Below are experts of layer 7 (counted from 0) of a mixture-of-experts language model. Rows are named router (the router's row for the expert), up (a neuron's input weights, with its number), down (a neuron's output weights, with its number) and show model dimensions 64-95. Each number is 128 + 24 x the weight over its row's rms, rounded and kept within 0 to 255. Numbers have three digits each.
After each expert's rows: "mostly gets" lists some tokens that are sent to it at least half of the time; "comes before" lists some tokens at least twice as common just after its tokens as in all text. This comes from a sample of Wikipedia text that the model never trained on. Tokens count by the router's weight.

# expert 16
router:146095073129109122155134137137129163067111137100138160124120096121153120098122107118140132120102
up0:111124110146141091128135123148126138130099099117172180087135156117149100109121125100125110167129
down0:140156142127122104065120142140127110127110137162112123135111111052161128123157152128111135126128
up1:156155122121073114108136133108115133179082101112113159109097131114143133148136125131129146129133
down1:099168146151133124114136100087143111120084093106143125165150130150153165108109109140087141120120
up2:139136136121120129147140145121114135141175138105152106126130149130124148157115145114100091125136
down2:131151117145145116102106140133107140123105165123095134093086139113126121142151128123135121109125
up3:114146096106132141140148105151116073103149136141142103082120094142131128173126163087125150127153
down3:139113125131127135149115095137120153121107125127139142124128091144126092151168168156097167096136
up4:127130105169107101127102102108105074143142087138131100099106086136152148096114146102081132128100
down4:122142132078158157060092120154129122104138168112125100101144109141138096135096135075110103152139
up5:110176145092102174097127114103087137179124129129119130152106121079172123161122146135126130113136
down5:121157156109144117116120112149138166092112096123054129156130110145116146137114126145133128158087
up6:163128113111124150133143131093134142115146095142132130177123149147131113148096146119166126145109
down6:155131143118089110118125125142105128166103175128163141133133149138110126118139148109143113110119
up7:109123109138118112144120115108126149081125108159135111148132105106153133137098126127148159146104
down7:141117171135129106120189122111112134126126136160136113095126134150106126128122131154140154089155
up8:127118164151126133167116147130148124141084150135112113083167097166100126111118039158184132146121
down8:131131153125109088146155120139114128147112173109159132132132140156103140125163131104127108134125
up9:151067132123120148081109128124111137104137173084125110140130131126183118149089176145140149148120
down9:117126134116140161111112161124115152085150162093120123121139136123129122158084127129152148170127
up10:083118180084127128143140059109167165100135074148175097105117135133118153058109117144132123123095
down10:136126140134169137142111092089100146139097116164122108136100100146145105112192152141097129124114
up11:161171141116103146162143128134140095114140100113171123115116119150156150074130116098092078114077
down11:110136133120122104128117133127111121123140161145140119137167094114140145131159128106133147157149
up12:152141189171167142128143132151126117127160100116106095125090137103123159157157137167132121120142
down12:096143112148171120125158125135125108143141104106106089158112136149107123153109136118109126123127
mostly gets: " footballer", " singer", " artist", " champion", " politician", " coach"
comes before: "s", ".", ",", " and", " of", " in"

# expert 62
router:162110091105120116138135116111149136074113144126126103153112101138133159123093102122120144150120
up0:139119095134146143137134122081119143116122171099193151124130104144126157113126108142146107151132
down0:117129107121168135142084127102149093128112133100142155176102146158114179174109127124149085141151
up1:157105109116122129151167082140149121101145160114160131106163173119122135122130107112176141149094
down1:100143132130143109132152131133110147132126111135100121100120141154134113132112118101124126128108
up2:129147103106130129123192134108143119135098156132135141131184158145116170127141125107123181136175
down2:073141092146110113105115181164122138124120136125141104100121136129123113111139080161146118144129
up3:176127086124159129082125135131121110114169150130144123172092148141124100095126107123172110111139
down3:107139119125138150082116118111137153122115135151124080121148139137098117124130143156117135091107
up4:171146135143128098118067148101150130101097106109129128139118132093108138113171099134149143143137
down4:133119129160116107106131133140165105129147143135134081137132164132107108149123142111114177140082
up5:123129099117102126137156124122143137080098119129136186134124129103225130122124115112132128181114
down5:132176138122134128139130110108130125165128128122140130114118126132128127127134131130148127128026
up6:147095113100129145133098164135156125083145134137105124136130080068145113131078105133113136143084
down6:129091162136080091161104109176097114074128099166089080125082110075131101131134098144120136146114
up7:125119123138133129117129133129145148096142142136116135105115122121113093130105148142151165129153
down7:088095122151079121161107101071133182131094130168148127104093118120107073111153132099154120146125
up8:079143145165100082136112143088155098123090124137128128152159136080100181094138111122126092126118
down8:169150132128135130148075134138183125125130143139153113122124124148106117146102131109103143143132
up9:106143131129143160129163175125129122111111139105149128114112141146136103098176143161173142109130
down9:090153107160092147095144103135179139149130104130123091146127161132102119181134162091120153111116
up10:085098100159142134116098144092139091121097093139136132133148107111107113083140109113137135119135
down10:124116118111136170107078125148133124097175145131135101112144118132104110094164099116128113131105
up11:118138116138097111168159158101134115083133163109133126093147080095124153140134133117130172125082
down11:136101112091118139167132107128162103082140112154123122073113116126076127078156068139134057147142
up12:136148110127085121148175118113105130135187149099144132113130200117158123136184114089126129179138
down12:136158113147153104147140092115101128094121103119127095090094099162153126123138115148141136084082
mostly gets: " (", " “", " (\"", "—", " \"", "\n"
comes before: "-", "|", "\n", "the", "    ", "from"

# expert 74
router:147095075096096135170151108130129149112116140103121143152083115122143120112093117150145156161115
up0:158113109149102144142111127132140159163168103136118112124090143142169136119127115128137141126165
down0:120147142126138094123119150145114143108140137179129161166183143090135146108116124097111156112144
up1:088120119154160110115112145132116152112120156082147119151123133115134115175145136144121141137110
down1:135154105100102102127155146128104156183112156107165105064132132142112109114174151104148101131132
up2:147152086138144127137080124126155128152152151124161095133130107134111173102131146138175082174127
down2:153163124101102107092108108126129151149155135142108106117119119150131160102118139126137099161136
up3:159117172155120145151111103129129068161114131134133114151133165130144131113110148130157085098137
down3:139103107119121144119105127136095140100139106150151102143125142112121160136127110148129117116112
up4:150137076124125140148129116137123140116124140127136110165113129140133141098149122141137154151148
down4:126104075116099160151135128136132160141130115130133079118089111137152110127157159165142117136098
up5:131082142169103147140125107148129117168117125110129138140129122114143129100092109119164105140142
down5:120136137103124097109136180150148120130121091139114106101135137107150135099135174117119126113129
up6:175139126174130099109105145142153136174102148119144154127131144102106134149175136118166116175101
down6:119136114150134127110113109106153099106132060089130069133125103116144134127116169108143149125085
up7:067085130129100128130118122137173141165093109146125141165179103096143157121071118117156123123137
down7:142181121126111120105151154158150093139127116140140111108139147123138136120151128120106136139139
up8:126151151102125151143130126092114092131113178139123103079132100105136142078151143139077124145121
down8:172146117120069126139138161153110146151126169068129133104089117166097114185139117091135123126116
up9:108080166105113125107126160099148102172148127133115132157120082133140145157140142115134087091130
down9:123105101124162109145125157176140093149176106117143139140129129114145180091119069144138148099100
up10:115136075135157103107120128137114134114121163105123127141112076146125112135124163129110132168076
down10:136114103104090077105129124148089119149077129133152093114147117127143078135125125157142112121171
up11:119101144110111137162168101111126136157108095136167110156158105115151112151139070101121148121137
down11:130141150106105129164113091172164134143156145149129121127146125120119133093136152121129095106100
up12:179136128154142106137111173093145085096128137107118135168136151138115122147148128137104133134116
down12:096129116120154159157107101074083126123091113114113116163114114141104160150163103183132142105140
mostly gets: " total", " lb", " average", "year", " mm", " kW"
comes before: " of", ".", " in", " with", " for", " to"

# expert 120
router:175124103124101106160159111112161129136130122119144144125145110123177127065097136161138146126108
up0:132127133099125146132148140125162113108150148148125122146140126116106110164113124118124152170124
down0:157144137126180143134124114120149140088125101135119140099122161106114155109119122158119126096141
up1:137138156107084113098120128085105132106084109121205196150148128139138155136098104135134122113111
down1:119141162099106114124110118065146088132128114117153086131111148108127137134134100203126156124067
up2:142093111088148122104062135118151133123136147130159161157077146134142144102128109097192142104101
down2:113116148173152100121110142108088174128131117114092118131104065128105114124151120110121136093153
up3:150140164098139137098160099151160126118159171078152116148091126124126150194093170168094136126115
down3:111179111127134082115099101121150122138132158113110111142116170183159119093101154126137093122100
up4:123104129111147110113168167150114133110081110084145139101096169136135120103092172165115085130157
down4:135109109138072112123127108140138137129140156140100079120189133103127146125152138122078128167103
up5:123113076116097147129080158139144158121140131140174153112093147127139119115148151112094097145155
down5:108103161150141132141119162119140133119160143128114120082144111117122158127164135122137200163111
up6:126132141122134133132139154118188166060077135099178155083086119140142108131104118154125105138133
down6:136114115174119116113083137142159171107141152133097128119154098099091129118170131130130113152138
up7:106098165101124157118185140147082129164109141146137169124133141109130101123150117120172099084130
down7:078107109113115124095132138098115124152139141147142150124080065105152133106182132111137139138149
up8:138110134122159113100103140107100126141098150110175161119157155148092140147089115123135148075109
down8:070119142130154117117106125081076177168115133166129105105098124138095089122113138109085123128138
up9:112135151132128116145193139132145133134129144083164112108155088114147130130091143120134170127102
down9:120165157128122135119136104121123150147128170158106130109151163162135141116065171111116086150095
up10:135097141166061101102110119123118122110132122111132151124137134124116117166110097114097127181137
down10:127176135100114149149157130097109172149158149125155121148134162103151165163127110133171152141132
up11:176080159103126113149139131134107100119088150104141166141096123153103146142138183142148131141139
down11:079126128193128109106101106077093155138126155177102109160101101128096100104160143125101102132080
up12:102139152124132144139152089114104105112134172138094101139169123090109136117138118142141124128104
down12:108137148086140140114127150103123129165129125112135130135135117118123097128118145148121148129127
mostly gets: " USA", " ENG", "    ", " †", " 1–0", " 2–1"
comes before: " |", ";", " victory", ")", " record", " win"

# expert 0
router:149094095103103110150141105133145146062101145107120146151091122122159137113079101113164160140134
up0:114101145129099157141114109104132115096088105108110118142125144149098135132103136150136158161105
down0:120112128173143133118098144145146138115112106171098132130138117139086153164147103173077166127160
up1:104126122091135106143188104131116113138141118087133152159133137103110126128098094120103085084089
down1:133110146140134091128093104143135116144129138177126104103145091124158131075124113115124147114135
up2:105073141105136134159166091126145041116116129176121130097142131090127138136098134164173056132128
down2:140143150175110095139124127108091113121132103131141139131136150107102172132127119133139149131138
up3:125088136140089148174106148125105105147136112080102101077119109147132148101167088153145121168139
down3:144168146087163173129183132165115123124160103147107129109122116154194166093133141109136131143104
up4:135146164145100167128180126093136157164113113130118120149148142160136167110095128113136177137136
down4:131095102106105130138143111126127120148116135194138122097131114149125139155131175159157137119134
up5:137125145148146128126099160129161119107130135113105083144099109126130150153156107120156188165077
down5:136098150154111166144099077111146139159110128121195105097111110117120142115159111157151085136097
up6:141138115155125110130143126118176051110064084102140143099130103131164162133119113151089103116083
down6:174159130146126097109116128105121139119126117110081168132129133156132133112147112143123149109157
up7:161151115151141165169124135157128127140090136123131148115126156143112138119115111130125129127129
down7:103163138150145114096110165087116120121112140157108147127114141143129180100159125145099161121109
up8:102166115120146104155151051125108109137166126077144178116085114127127140128137134115128131112111
down8:115147179128157115159127136146131125124162133172105097090111108145158169107115158109125140114143
up9:157111130130153186129158148143134161130136153183126124168114111090108150105125076107154108151103
down9:132145140104137186110135134163130123133113155156170113117107140115085152141127155170124097128126
up10:167133134160137141133198138133150131114056150124159103129129127132114132137117116143190137154120
down10:081112133115163148113119161134153092130145090124103157117110131140116147107148115139133141093093
up11:190071137095111118103137113127116099119093123132165151158136172120075143140158100129084172138125
down11:132170136204140158122110078173132087132151122151174133148136097129152133104133129130104140153141
up12:094124137159126121148157091134151101137108125156119075115178135091157111106106118152161111126131
down12:126093149144142118113123124141103120105082097128151104120158108116131118119130111182130133122112
mostly gets: " song", " victory", " relationship", " loss", " it", " album"
comes before: " of", ".", ",", " to", " in", " was"

# expert 69
router:156102116092112141124122095106122141056120131112131170154092110114134154103121068097142134142133
up0:116122140175149140134159110169102115151143153129156156115105122116154130165099142129132160146160
down0:068101132174109115129130121135196155137104157106137087113127126153125110094155120121105155147147
up1:124141073138114095165112108112124124123165152146080084151164102112137122081092145071169123134131
down1:093166119113137097127156124084107122123110114131145100138134183125120122120184124119160102099108
up2:125091112152154099124151134131151151112169101118175088151133128103159151090067141080154126153097
down2:136159112122119156129129086122116121185148184096199102178098124122102140139109085138139109107127
up3:117130134164101117109129114157104164127135093135138142103118141093125146138098098127134111140097
down3:113115077156132083097124111130130143118111136117096123104137160167143100131115133134132136146142
up4:129135139106093094156140119126137127134103171155120121111126089082125158144106144146138122167134
down4:147139122109107119145145127078143146109158169128099135089154136153134119135129160128121117136114
up5:121120124114142157136160131104130120103107128133100138117139120102120111127127135142137142124156
down5:094122060162148081103116107132083168120125159091126147104116138139096143101106068184191132149085
up6:141126100127124075146124146113149133119123123106125114130091123124110093150091097109141119131096
down6:082126176146136129139199152140137142111140125088120113136137096124115117121093142131189163140099
up7:159098128116122137154139123158109130139108120102154165156086153119153122154150140133136108105075
down7:102082162113125150104149030166112130123092176135130100118120106129105128146112088143106142121133
up8:124124117148137096102172118099135118128131136055099140153114085120171153140141134157119172115113
down8:135136102087117126124117101140165128135107130150093112118141103118110120134083098143136136140109
up9:132142135102069145150105148178100123123129147136090129133117135136085162098151101138156139127129
down9:121090126148131075129120151143120136144148139120160098119119118122135122115128165124131160096122
up10:101134135138172146103112135122176109099096074094127125140163132129127112099112148109142118147102
down10:126141121143099163108151149105111132136156146125145136133133117108136092108107110163172126116121
up11:139131154112136100111083124092176109144143130121136129076111140120146105134113139157139130079145
down11:122141126141100110080168130100110133120113134063110114120128069141136133111110111134084128116145
up12:130123136116112131151135121130146134121101137140148112143126103151142141147142151161125147133146
down12:119122114142105152146106163132118118084137105098138152130136113134129194091109105087126099136146
mostly gets: " St", " No", " Co", " Col", " Dr", " Vol"
comes before: ".", "a", "i", "e", "o", "ton"

# expert 35
router:155082097094119109140176133111161111108127131151174137136157114123122145088083138120147148159126
up0:125142055114089141111120126120128083159107116157135171105115140101144117175101152122153102109110
down0:106152117172111119123160144092088166138107135091176123126131106124141128128136171166076124143132
up1:146147150118123121122130133125148123139149139123140076142099140121115180079115126158115154107081
down1:113133177148116125152122109155153085135114127111133109148116122140137140128151140124153131102078
up2:153162120111136127150083114079196157118135121111144146140092131077098090131142128138109141137163
down2:143140093105137089094122147103108138140120102148128140127117091153170141128102142122125129140141
up3:117168151129109132125128109129158138162109116158153163130128121167149159138140118125083138106125
down3:100145152115126145115103113122117134167098097131144143160081112155142144134133118102087114078109
up4:175151146078110121153157098143118134142158101111138126159107147112190152077111107112116121127119
down4:160137138172116134122102116190147087102143167150140133144132121127122129115173139141132125153113
up5:158117126080114086138162114114154131115105133133142154115134102136111122111096074163104100119120
down5:138141151139146139137137087113071128116107119102118140153149109127120119144155103131172128122177
up6:094188156121124090147147127164126155150131134096124135124125120132125143099141127134141121154106
down6:139137171178083127125122116178110086120156134120143126122112112151126139114132117093153136114134
up7:147098132126142127156160143149114124093146126109151085106112107125093146115114115163172102134133
down7:098111174138117134122166119119159109096122147134109111124119122116104122146161147155121147108125
up8:146097156110131109129118050113187078095115143122111138105144082097099184130085131155131109105100
down8:158141170136122102142133136125106101107107124115108089105118131150132162117137118117120131114138
up9:151150092127105136116109091119162108174102124133110145096118136102151120127119143157103167162097
down9:136135094115145094093097114089128106106124122115148118158113131139158146144128129156105080122110
up10:137138144128100090112165143134103161143121092112156113125170152155097126123124122120111138125109
down10:123126176146136121128108136163132127130118094129184159174143109156120139120177105124117142115169
up11:123135112107087120107143150157164177143141108133158125138122155161098122103150119136137113161116
down11:089130120126129164106152122110097107111123116115129156146139120100153130125160104188120125127150
up12:063094121111106108140094138089096092104126149130120170139110118120156138167123131114124137147114
down12:106123110139137136130140131149116156158098159167133150120127137131132139129132165129127107148081
mostly gets: " would", " may", " will", " can", " could", " should"
comes before: " be", " have", " ", " not", " been", " make"

# expert 105
router:139127097118109113142155092086134127102111137126134216122105106151147125123097092129121155135128
up0:122143086136113150124110155148142183109062145124158173121120130116114150143180084113111098133127
down0:154166116160172087088089086147137116107109111117121104149107128118145115134152089123096100117130
up1:136121132121103158157135096102133161126154121088129115115159102133128123129117102124127117133149
down1:117134098110134095130108136065123113148090115146138180115130150114141130133127115134105178130113
up2:130160122138117124085087138143133110131150121157117149116101112153126130126129104159117164157144
down2:102135113100118108089136107160141133126155117170132137072110102163199118110116167118111110126158
up3:136136096130131114137133127157115115082160113107163089113096142077094141132128109113089146149129
down3:130158124154177151149162116144125115088147078152136088137109118149145170116112122118122144146119
up4:106141131133151139146165048088145139139122151158132112106142125094146132096101134127159145107115
down4:115115145095139136179156101080136128143120140095179170111122145137124153097085099152152179137106
up5:125137155158182084136120113107162100079115188111169097128066096126111127143108117125123156137115
down5:129124135116131161130085118152165125082140099127123113158102158124141152085120097166130139102101
up6:104131113164123132153087126104112099186150137142127101116167146132139138117134134094148099104137
down6:133130147085129094156126092107086151128104120138131142106121196118096193109147159109163152124128
up7:113134146052146122098125065150105135104139217102132127121128149144119129129096166114150103129110
down7:139098119133169124136122149123091124094140149153147134141160150119081154087143131130124155122153
up8:103132163118117128123138183158127110164111125091131102137158121136126122134123117154125156164123
down8:146132101112101131129124091137087140142108132154123097083111130136100124127159140124129127139130
up9:092153147111157119123101090126138113132145156121123128117120138120099138110151164131106169140117
down9:148172117116136132096138164136104132064191135156115117144155142128117140102145171108095128136162
up10:143112118121123109104106124036141087129132178122105154078154125114085112123137162128120105153131
down10:102145112139114090143169151137113116125126126180113182131166158131188123093142125106123161136167
up11:181127125163112089116124139131136140144120137069140144072161146160149105140169112120171099121107
down11:137146143145118115078119139141133091123121112138124136160150103147152111128151148147114124130084
up12:157138106143127103156085182124109173128093167173127159133075129153151140135100090147163131120128
down12:148137124122138129105088178116180107103116095112117133149124120081147130099118116144137131162120
mostly gets: "ism", " History", "ology", " Education", " education", " life"
comes before: "==", " and", " ==", " of", ".", ","

# expert 111
router:164106106105094117134148147108131136127107132128127115143121104102144182118094102105149138171123
up0:127095135134095110137122121134114126160155139163114120181108076111139122113147141129125149149142
down0:113100146112105109094124154153121113097111105126184087162154124128122134110100053138161122139113
up1:145161117131060099125131114120124116132098121126135113135118145130102120103141147148112120136104
down1:118135072160203115122148117110135132097170149156123094122103139148145090168113150138134124104097
up2:115095115116101164139069154130140140123125108114095179112136108129131154084150133122140114112151
down2:096088137122151088137148148131145116130119094166134131139128118105108111151147155143137148104146
up3:131139119086083118116153072108120151142108148123103118169095125148141113100140157144090140100121
down3:153166121125144139137133153107145133105106123133120079102110150140127105124139135118129098110084
up4:117127084136088086155129119143125102094135152155107116126117124104124138089131138159144133134100
down4:131155127145148126126142132120194097109142144111125126164101118161107134154137100120153164167099
up5:114151116105154086122113131145152097086120136124148108144082134135113129144133150160113118134106
down5:166119121097138135128145125170132157086106152161165090121140081116086108104087098133154109177122
up6:136121132158152114128173108087144130112075183122146154155146118141090125135147082138154086098126
down6:132155116154163175142096129119090105119147149146126153154121089123141131149148120133131152138168
up7:113138097150124133152118150153138113092112125079139178093146123112124138134129130134124106157108
down7:112125138114109128156135120131113118154128128145126112114126137092143115097111130124102144135086
up8:122103103115120060140092148104123131111177092099183166133137108091147159085141099106153110157150
down8:119140151118162100170152140097174110128089129107160121136186114163111120136151085150115098101099
up9:147157115081098155141131175091164132102061141040150122113119119108143116125135121153137125100146
down9:139130161104129116102121136080130107138131073122145086075127099153148125107149131136113122125111
up10:141134135098106129130187129115174121130151122084144134146122101102145127142137134155088143131146
down10:124136159115139090119121133102134121134142080144149095078160111156136111112123146142123130163127
up11:134113108108118140137080141168102122135124135148112103113183121157100117108032159128131121138131
down11:112134104126138105118159125107141120161127116135121070146134126121131128174149169121095167120099
up12:099102118147098156124078139130164125081081116122180143120176151130116141038143075079186125129105
down12:144102128127167157110145132112099110135141141136133155121134157117110121113178134159111147129134
mostly gets: " Coordinates", " Website", " Clade", " Owner", " (", " (\""
comes before: "==", "The", "|", "===", "In", "On"

# expert 20
router:146110093115088144139129129087150119092140109117141164107118129142147172114100102079141135156139
up0:143110111125137075143095138143140095135106103140143119180110129118151134107146152148141141130114
down0:107126119118135130108149115118094115148124218195155148139121143137155165139172139116123164127155
up1:174140133123158119105115144117093123141154119176128149182099128160187125135115125112117151134165
down1:141116125101116137163126159114179112114160169119151167127137139107110155132142119179131107151149
up2:161120120138094156111141139109134149113165133124136143133079107092122121107097104116117104211125
down2:146114106104128141100059131137122130176134122111137142105140101112122111140134118133164116107144
up3:121129110095172150136118095136115181131128139129133132118089140076146147114145074113146140114110
down3:158129104138134100157139150161134105125154105117154179132124120115113136148125072145132135146102
up4:111129107152102158125111095103139137098132177148112141127118127100121123127102122105142110139136
down4:132120125150111149139112140149101151159147111127139125121120116120144124152153124109162126114118
up5:161139075114150150151101089135091127178076090135125128119120092142142145138151109132126192116136
down5:146112099119146099138101113153120168126156147106129138109061110073121120132139149156121131170162
up6:129085138130114161126133110162087155125109113120115127127111145122108120146088148121123115134088
down6:111120130153120145127135115139129112118103102101104110144129135141138113142136186131147155152133
up7:088123104127134147127167097115134153134111128116140115121134124119141119150119148138172123164115
down7:095112106128151128123154106138143135159129148153175151095108092137116144117139165131092146118142
up8:144129161094131129155140101125114162125124150162122180149132164174159119095128137149136102142114
down8:168149122118125119121158160108120100139113103120165169118161129114129099117139143102158141104147
up9:138138095128134139164114127150130125153128147148106145125140111111153101092172123110161122127146
down9:123126140113127169115087139147143089162174167154169137112125076121142118139144113109163145127131
up10:120124133140137145141152112101083138075219129162123132145103113147138115103084139098121182130153
down10:108122126119114157133064131150120143168147118086125157138127107100125124109110146141111111120178
up11:134101055122111096085127147173122074107138138123126116114177138120143114059112132137122102117114
down11:104145140132128144121100067096089141110156141121136139105092110139152170119133101128147156143091
up12:103130095094170082194162111137156142151122157133140123118128155166131139131130143116175160140106
down12:124111107082150071136153147134155110136135097089173156127123133137108156161112097125111127146146
mostly gets: " Clade", "---|---|---|---|", " 0;", " 2010.", " 2009.", " 1;"
comes before: "\n", " ", ";", " well", " 0", " —"

# expert 57
router:122115089113106128158161104138147108110118135144185129182144155111122147114117134123123150181119
up0:119139110116151122113130118123104146131143101142170118103126127117147105128109125124128127168086
down0:170113086119185159094106146123170130176135125157122145138117104150112090132073087117133140122126
up1:150192130133078107138120116114121120100090149137139134093110093131135120145115110146166149093121
down1:139147122128113148138156112112137115106122156118118117072128149118126121170136156109132168141155
up2:172130174138133148191154102153144117098136112131095134084145072144107121135146072151151153116105
down2:140139124152106136147093123123102136122117143118141116100121156160155108165125136088165133163130
up3:174140135125116126133151152098114167107086098126161147127175128031093111118105103095144118078132
down3:110118112149124099124149147083113152082176134129110141155121152155119150096111118117098085129160
up4:137155112118113161117087108126175116043133072164103179091113102134136157129135132142139099113124
down4:152105083125143159063101154119121147140130094110109173151104141123148148144126135138134119125134
up5:111161132120077133148149103090105148139162138068135101148133128127185114171125136111101094097171
down5:136122145166149127200176117126114173176101139113096091127136123176118124147107121110114112116122
up6:137077178092146123108128069120137101103123121119131168127108131094129144108102091165104086112061
down6:140127146120089141160123147119116121129116142106119137141149166128124121121115106083116121125153
up7:110100157130077125130139121137135118146143118095120115110137125138225210115105092151114134097103
down7:089147121137170127121135125148151110141150112152122141119136102161092128153133095122108096125145
up8:142095143159123141147170103131087101151107107188118121151147076110114144124116133118136140140174
down8:130111117121109161133113126091119142152108113138147113162143109114112112122114151157128100126112
up9:134121126141100147142115123099091112138130107135127129124130111117125145121138116134135162118109
down9:125102152171141178146125140095139164140133134159119093186120130163119119122131134118132086100103
up10:130127152137120126150099163135193137127132110109107137125110172135128089129159129116137105212147
down10:138133099143114134111130120140139142158141140134109137133152091156117136088078146141144118144072
up11:135115166124125164138091125139107157106156138083107116120106143124145163131092131126154153119114
down11:131123115126145121118125150121115136163101102123094138114115127115129136156102099118111152137158
up12:074148125133102130121120106134098143113125137082136107158131115131163121130104105147122126108095
down12:128152137107127125143136118144133126154065115129118102121143076124123137110103106132125117099100
mostly gets: ").", " ===", " ==", "\".", "|---|---|", " 2009."
comes before: "\n", "-", " The", " In", " He", " It"

# expert 48
router:148092095101110112144136104122126123113131142067116144118089109118173125103105136137121152147122
up0:120149117099124165142138126069136094131130151151128123151137098142123135116174139100129153137136
down0:127106149105169131121143135163139141131104087162128150107153161165159141123116123115136114107171
up1:128092149156112107134152152131200059128086146130113170153129156130109142161139065156113111132119
down1:141129121126095137160101153118087150157113142109146133132154139150107112144117190099099087126123
up2:121137081135115108117154179164139159123121119072119216117166131149105128118129095120140110136151
down2:142104137146136112160091149103141142165071128084131077163141102156133108104127167099127108181125
up3:126065123131107183160154155144116104143098133105110155118146094108105132117142098181166155136153
down3:171108127127106122156122151098121123132113188105128134117149140121136126146145137134129078136129
up4:145119092144074162111138129130139123141127137158135117139170130172100143131080132143144125103115
down4:132146168117136130131101161132131149150145129101080162117147159178103183130120099148108122101127
up5:153109097135156152107110157117142171113154130133138163144143120079157142109093163122151135103147
down5:152148151128130138125124180123113169124166110100118124128131102078135136131082073086153133145122
up6:127128149148136132133140167154070119166139162101175109102126124088130143131097170120110119095132
down6:112138129132160113139141138100127113130133092135157119154140137125145140115156087122167142094134
up7:118083150112110151138193144127155100148130125112081122135154126110066134135137121144127124101109
down7:138106083156129156121105135103139146126125126100123125108127104090125085165164147083091107136105
up8:152108134111127112138085165133111109099139157139121098130130115109129131103104161098150136102126
down8:116148136132128128093135154163145136135152043128129138144145131147098131107112087113123144111108
up9:159126145149157133135119138122122142128145083136132151142142119089124137032111119151125137067125
down9:076154105154133138121115154148160109128123107117146129112200116122099149122118102117129139085105
up10:129122167144133122158137102082151092118108113152139137114089104124110127104061159116190135126150
down10:089131129124149147123142124163151122105083098100126111126118145139130143079100132134154128120050
up11:134121149156099152112108176141118070183096119152126148118142100137094144113167045153128153127120
down11:125117140167093116155107109156095116134117148133152161160135116153117177148127153142129129082131
up12:123093132152071146136146180162137078175118134125104127099147033134130130114156089146152147124141
down12:120170165134109093126147108120127133114144148154164127098147139104141160105129166111140099123104
mostly gets: " footballer", " member", " politician", " largest", " actor", " leader"
comes before: " of", " in", " for", " and", " who", " player"